{"d_shared_expert": 256, "beta1": 0.95, "max_grad_norm": 1.0}
Below are experts of layer 6 (counted from 0) of a mixture-of-experts language model. Rows are named router (the router's row for the expert), up (a neuron's input weights, with its number), down (a neuron's output weights, with its number) and show model dimensions 0-255. Each number is 50 + 15 x the weight over its row's rms, rounded and kept within 0 to 99.
Before each expert's rows: "gets" lists some tokens that make up at least twice as much of what it gets as of all text; "comes before" lists some tokens at least twice as common just after its tokens as in all text. This comes from a sample of Wikipedia text that the model never trained on. Tokens count by the router's weight.

# expert 20
gets: "\n", " =", "===", " D", "\n ", " d"
comes before: "\n", "|", "-", " -", "|---|---|---|---|", "|---|---|---|"
router:58 42 30 79 50 59 54 45 52 57 24 57 53 59 38 77 81 40 63 66 41 58 54 48 74 52 30 84 52 59 29 59 48 53 71 49 69 44 43 52 38 39 36 61 81 55 47 55 46 53 49 71 44 60 45 44 47 62 79 51 33 35 55 47 76 56 63 52 74 49 46 45 22 55 35 49 31 26 33 66 46 53 52 56 79 75 20 39 59 59 62 18 43 57 12 57 50 63 25 60 53 68 82 62 67 39 41 58 28 49 44 33 72 70 59 51 46 54 36 38 57 20 48 53 61 54 86 47 35 18 66 56 43 75 44 59 24 60 59 60 28 50 52 47 38 41 32 80 68 66 31 47 42 69 67 71 72 59 34 45 85 36 72 71 48 64 24 50 31 45 47 37 52 61 41 63 46 47 63 68 54 33 69 52 49 57 30 35 46 43 59 39 47 61 48 47 56 40 61 41 51 71 37 57 40 67 31 50 38 46 59 33 43 56 42 83 26 48 66 03 30 47 64 77 27 56 52 52 42 51 70 62 33 60 53 40 63 64 44 46 64 48 38 77 25 40 34 47 51 44 15 56 44 48 39 51
up0:32 35 55 36 47 31 36 45 51 23 67 55 58 51 29 48 47 35 55 39 31 48 41 59 74 48 53 45 66 46 48 45 43 33 53 67 59 72 82 38 42 32 43 66 54 42 75 55 47 58 38 64 55 58 54 57 73 31 60 46 54 40 65 36 66 68 61 26 63 31 42 39 42 55 49 40 40 61 47 34 44 65 35 34 68 56 59 29 66 64 57 23 35 74 43 62 43 40 34 47 47 24 56 50 34 23 26 60 51 44 68 07 51 38 36 65 30 44 47 33 32 50 61 79 58 67 65 30 42 15 41 49 39 34 75 69 38 64 45 49 11 50 47 44 28 13 27 49 39 52 39 50 58 55 44 64 65 44 49 33 66 50 48 61 43 60 51 56 20 63 72 29 41 36 14 49 48 26 80 49 38 56 65 55 68 87 37 70 47 57 54 67 60 45 70 14 44 69 40 55 44 51 73 58 57 54 33 40 71 54 12 33 64 54 31 09 63 22 51 32 61 45 48 66 40 54 18 35 41 63 59 63 34 51 33 70 43 68 79 75 42 52 51 46 29 47 49 50 57 60 40 48 56 59 51 62
down0:44 55 56 39 34 43 36 58 31 25 96 67 44 39 50 69 39 82 39 41 37 35 53 45 34 23 78 34 55 28 45 38 35 30 53 62 55 62 59 58 56 47 28 41 64 47 62 39 40 55 44 55 55 55 51 19 51 48 56 55 88 46 46 53 44 57 83 37 68 55 56 53 64 25 21 73 35 68 54 32 47 72 66 23 48 36 62 48 52 52 61 33 61 47 26 63 29 21 66 57 74 38 61 36 63 25 43 59 83 43 74 57 11 56 55 57 53 48 42 36 56 22 35 77 37 60 72 28 61 31 30 37 47 84 88 28 60 68 29 50 44 48 61 34 52 50 58 39 39 75 35 45 49 46 58 52 62 57 52 56 50 51 23 37 51 69 64 51 68 53 41 51 25 60 46 41 52 38 41 52 49 77 51 60 45 55 27 33 37 59 41 42 32 76 32 51 33 42 67 47 55 69 74 39 20 39 39 63 61 59 53 57 27 39 23 42 46 34 43 47 75 30 47 55 41 51 66 50 35 48 56 51 42 25 35 48 60 62 46 62 34 49 71 52 32 36 42 72 47 57 43 23 84 36 42 50

# expert 1
gets: " by", " with", " of", " a", " and", "ing"
comes before: " the", " a", " to", " an", " with", " two"
router:59 41 32 54 58 47 43 33 48 49 41 80 60 39 32 65 69 36 67 45 36 39 63 73 43 67 19 47 61 52 25 55 29 33 40 25 48 58 56 49 80 55 34 73 46 66 21 76 51 63 49 68 28 59 56 43 72 59 72 55 30 51 99 68 47 49 16 60 56 53 58 67 32 64 48 54 59 55 43 56 73 41 76 43 69 44 54 26 70 63 42 48 44 43 31 52 78 80 45 22 64 65 68 68 63 63 51 50 25 71 53 21 66 67 54 32 61 46 50 37 47 53 46 51 41 78 63 61 44 48 47 61 44 66 55 88 58 16 60 50 40 35 49 46 57 33 72 64 34 66 37 37 46 51 52 60 54 52 53 65 70 44 58 72 53 46 56 67 31 29 57 53 45 59 37 45 37 66 54 46 36 42 73 48 51 18 41 21 64 48 44 51 40 32 33 67 48 54 44 42 44 67 53 52 31 53 63 17 35 55 76 38 41 58 27 58 36 83 27 48 58 46 62 86 54 55 57 43 43 29 54 61 53 61 50 22 60 59 46 25 79 36 49 61 44 55 61 47 57 25 25 52 50 31 47 57
up0:76 65 28 33 46 52 16 30 59 47 69 66 68 40 67 77 30 58 35 54 60 33 77 73 50 72 50 50 61 28 57 57 43 53 55 46 66 47 32 77 33 67 60 65 42 53 44 37 71 28 43 51 29 71 60 61 40 50 45 57 40 68 99 53 27 37 33 35 45 53 71 74 31 30 47 35 42 31 38 54 80 65 45 45 55 44 72 20 29 35 56 70 57 33 68 60 73 36 39 35 47 35 52 67 53 63 39 45 51 54 65 56 58 41 41 55 35 37 75 59 72 71 17 29 46 62 36 48 55 41 42 67 71 14 42 65 64 39 50 55 81 40 49 27 57 34 66 66 53 39 17 45 49 29 68 38 67 41 72 41 60 54 45 66 50 56 53 55 46 41 20 58 49 71 37 56 30 41 72 46 57 59 55 37 50 40 52 49 44 55 43 46 58 62 41 75 12 62 37 51 73 40 43 66 46 45 40 28 44 18 58 61 54 51 67 54 50 70 37 63 27 44 27 29 56 57 64 25 46 40 76 52 51 62 49 52 63 61 65 40 51 27 55 28 65 44 41 49 24 58 49 60 55 39 61 61
down0:23 43 64 44 55 21 68 26 23 90 53 52 55 56 29 61 57 69 35 57 69 31 52 52 54 34 51 56 88 37 28 23 45 62 58 67 48 68 48 34 47 83 53 44 39 58 53 32 59 48 56 40 61 46 58 63 52 39 56 77 66 54 72 36 42 48 84 33 16 55 48 52 67 65 45 67 48 61 30 33 61 56 34 38 43 47 51 83 39 87 55 53 54 76 35 36 50 43 64 69 48 49 56 74 51 29 57 56 30 34 49 43 67 38 36 71 52 39 72 81 57 47 55 43 67 56 30 53 30 67 57 33 66 60 78 75 71 55 45 37 41 31 66 55 38 48 66 44 63 67 59 77 65 49 69 52 58 53 65 26 53 20 74 66 40 61 46 55 51 44 55 44 71 64 43 69 48 49 47 55 35 49 50 54 62 39 69 80 39 48 36 62 31 30 63 35 55 42 64 43 68 42 67 32 42 53 52 67 60 78 66 75 31 76 44 55 51 44 25 49 71 81 33 74 40 74 59 44 57 37 72 53 41 36 45 34 56 65 37 36 72 52 64 41 34 44 68 47 36 41 62 50 81 36 35 40

# expert 12
gets: " to", " in", " on", " for", " of", " from"
comes before: " the", " a", " his", " be", " its", " her"
router:74 77 38 57 80 38 68 36 48 65 38 67 32 44 18 47 80 16 51 50 41 52 60 69 77 48 40 68 62 43 21 40 62 36 41 30 54 60 54 58 63 41 30 59 71 70 48 55 36 52 23 63 41 44 32 33 79 54 63 65 42 38 44 30 44 39 46 58 77 41 39 37 41 68 58 65 32 47 61 52 40 40 62 80 73 57 47 20 59 66 50 38 70 47 39 75 78 43 39 47 61 42 61 52 58 64 45 50 39 63 33 47 47 67 33 41 44 64 59 47 43 64 44 70 31 53 55 44 31 60 46 54 58 51 55 77 39 37 59 53 46 44 43 45 50 32 64 65 67 62 33 28 59 60 53 53 83 41 35 67 52 34 71 63 33 39 38 50 40 08 62 50 57 48 42 54 51 45 54 72 19 28 65 63 55 59 37 35 51 66 51 21 37 73 46 59 43 59 70 36 35 72 65 52 41 69 43 35 33 75 46 43 41 61 05 45 26 70 19 39 31 48 76 53 24 63 51 39 34 59 59 83 35 67 49 38 76 70 44 50 50 53 24 72 37 53 69 45 54 55 33 72 37 59 69 33
up0:22 58 34 38 51 40 48 48 43 36 66 28 63 37 22 52 48 74 56 60 55 57 27 55 55 48 47 45 43 89 49 64 44 27 42 61 42 63 78 74 81 72 50 59 53 75 57 45 56 45 40 43 65 27 34 41 57 83 43 61 50 48 89 54 42 44 43 64 46 42 75 58 44 57 31 90 27 41 71 28 48 62 84 55 54 68 60 61 47 43 59 67 50 40 49 51 55 54 55 15 45 58 38 49 66 60 52 37 24 25 38 51 19 82 65 65 55 49 61 38 59 47 54 60 49 54 52 58 25 84 79 62 43 60 66 23 49 74 35 53 40 42 74 48 57 52 52 36 42 67 69 29 76 39 63 73 52 60 51 60 55 17 63 59 29 57 64 68 43 59 76 61 71 53 52 14 45 39 49 37 52 57 61 76 37 45 46 53 86 76 43 46 67 76 44 46 55 53 73 43 62 47 49 16 62 48 64 70 57 45 73 53 67 36 41 44 57 61 64 52 53 38 38 48 58 48 39 47 40 42 51 70 75 31 38 34 68 64 52 27 64 69 75 47 46 69 65 49 31 43 51 71 51 55 51 36
down0:25 38 53 39 33 39 59 48 56 61 62 51 50 71 52 45 29 62 37 58 65 45 41 75 70 50 55 56 42 43 52 61 57 83 64 81 49 71 48 73 37 51 56 41 38 70 49 57 30 19 41 44 49 44 59 44 47 32 53 73 63 47 36 57 41 35 83 36 75 53 82 38 55 56 28 62 73 34 80 49 49 60 65 51 40 71 35 48 80 46 67 18 69 85 72 73 35 22 70 59 56 64 24 34 63 45 73 58 46 69 57 23 50 36 58 53 39 40 77 48 54 36 43 64 57 48 59 26 60 57 46 69 93 35 54 23 44 53 16 70 47 77 59 48 46 67 40 52 60 44 75 59 67 55 53 57 44 55 33 51 63 30 38 64 27 49 64 64 46 52 71 59 63 40 42 43 38 28 59 33 54 40 80 62 66 52 58 76 57 38 55 38 26 73 67 36 68 51 33 46 50 72 50 29 37 72 33 55 48 61 54 49 76 31 48 25 63 21 53 63 30 45 65 69 48 42 43 52 41 77 35 65 39 57 48 28 80 60 49 69 37 44 44 30 42 39 57 43 52 51 60 33 46 40 57 67

# expert 17
gets: "\n", "|", "\n ", " /", " one", "it"
comes before: "-", "|", " 0", " 2", " 3", " 1"
router:76 52 45 62 47 50 61 35 42 52 52 40 34 32 54 31 76 40 55 66 29 55 56 30 54 49 43 63 68 59 40 62 49 53 33 66 59 67 70 63 67 52 55 63 48 75 53 31 59 51 50 75 46 43 42 55 42 65 37 72 27 24 64 30 45 79 47 61 63 39 28 34 36 47 60 68 63 26 59 47 27 16 67 54 35 63 61 28 55 63 65 18 54 26 17 63 58 55 14 48 75 77 54 49 55 62 50 50 27 73 55 47 52 51 69 52 59 49 67 34 68 38 47 36 52 67 85 57 52 41 71 62 36 46 50 59 44 44 64 59 43 31 48 22 32 27 54 72 58 66 28 56 41 53 45 89 45 59 50 46 31 44 54 48 48 19 58 41 27 29 43 48 64 51 35 31 51 40 52 66 32 40 74 30 52 63 32 47 58 35 71 37 58 57 50 43 39 64 51 37 39 50 57 38 34 49 32 27 30 25 90 36 60 43 44 74 38 59 19 41 48 66 58 77 24 82 31 49 37 32 46 59 40 74 60 52 61 76 58 27 48 49 40 71 29 32 52 51 55 40 44 60 50 21 75 67
up0:58 17 78 45 44 46 14 50 42 44 50 53 53 50 46 49 55 38 77 46 88 45 53 48 79 55 58 33 42 92 69 52 44 42 42 53 55 86 68 53 64 36 49 45 45 49 22 78 54 41 43 80 57 71 29 65 51 51 41 36 62 42 29 37 42 60 40 54 46 50 55 61 32 36 47 46 32 62 40 45 66 46 62 69 64 45 60 55 61 59 45 57 59 48 51 22 34 63 83 57 53 50 61 39 41 51 49 73 48 66 55 50 37 69 50 72 44 40 58 48 47 70 80 28 70 73 61 53 68 56 52 16 19 50 54 42 58 37 50 71 47 54 33 42 55 21 45 60 41 56 55 76 44 34 58 64 31 51 54 24 76 75 63 15 65 29 46 33 56 46 38 49 67 42 77 42 41 68 29 47 54 51 56 52 72 28 46 79 27 44 73 59 51 43 58 46 35 72 24 50 85 49 71 76 49 60 34 71 30 29 57 42 52 60 56 53 37 60 43 41 55 56 72 49 55 52 55 33 56 38 57 61 42 46 53 27 72 63 50 43 10 34 34 56 48 43 47 84 51 56 62 69 88 51 38 33
down0:68 60 47 44 45 56 67 59 52 52 64 48 70 43 60 47 37 41 43 30 62 46 47 34 45 44 62 51 40 52 54 08 50 52 72 48 49 41 62 61 67 28 47 50 50 62 63 29 49 47 56 45 41 40 66 61 43 66 48 40 31 88 15 31 07 58 47 60 22 40 51 44 70 44 57 64 40 40 42 25 21 45 50 55 51 48 41 73 60 70 61 65 56 27 48 56 44 33 54 46 36 36 53 65 61 52 56 31 53 64 70 30 26 35 43 71 99 61 29 44 42 29 26 45 74 45 44 54 35 53 60 46 44 54 60 59 38 59 47 42 63 82 11 63 62 42 77 59 61 34 73 33 35 13 72 72 53 45 49 58 60 38 33 18 58 69 41 75 39 54 54 19 63 38 63 39 53 53 67 63 67 68 37 81 45 50 62 62 59 56 49 66 73 42 51 57 63 57 41 53 41 33 48 55 65 40 62 62 68 39 52 15 42 62 43 64 61 54 48 60 63 48 44 52 84 88 45 61 54 59 55 72 53 58 63 32 42 36 50 40 44 73 74 88 65 38 36 50 64 60 74 55 61 54 76 44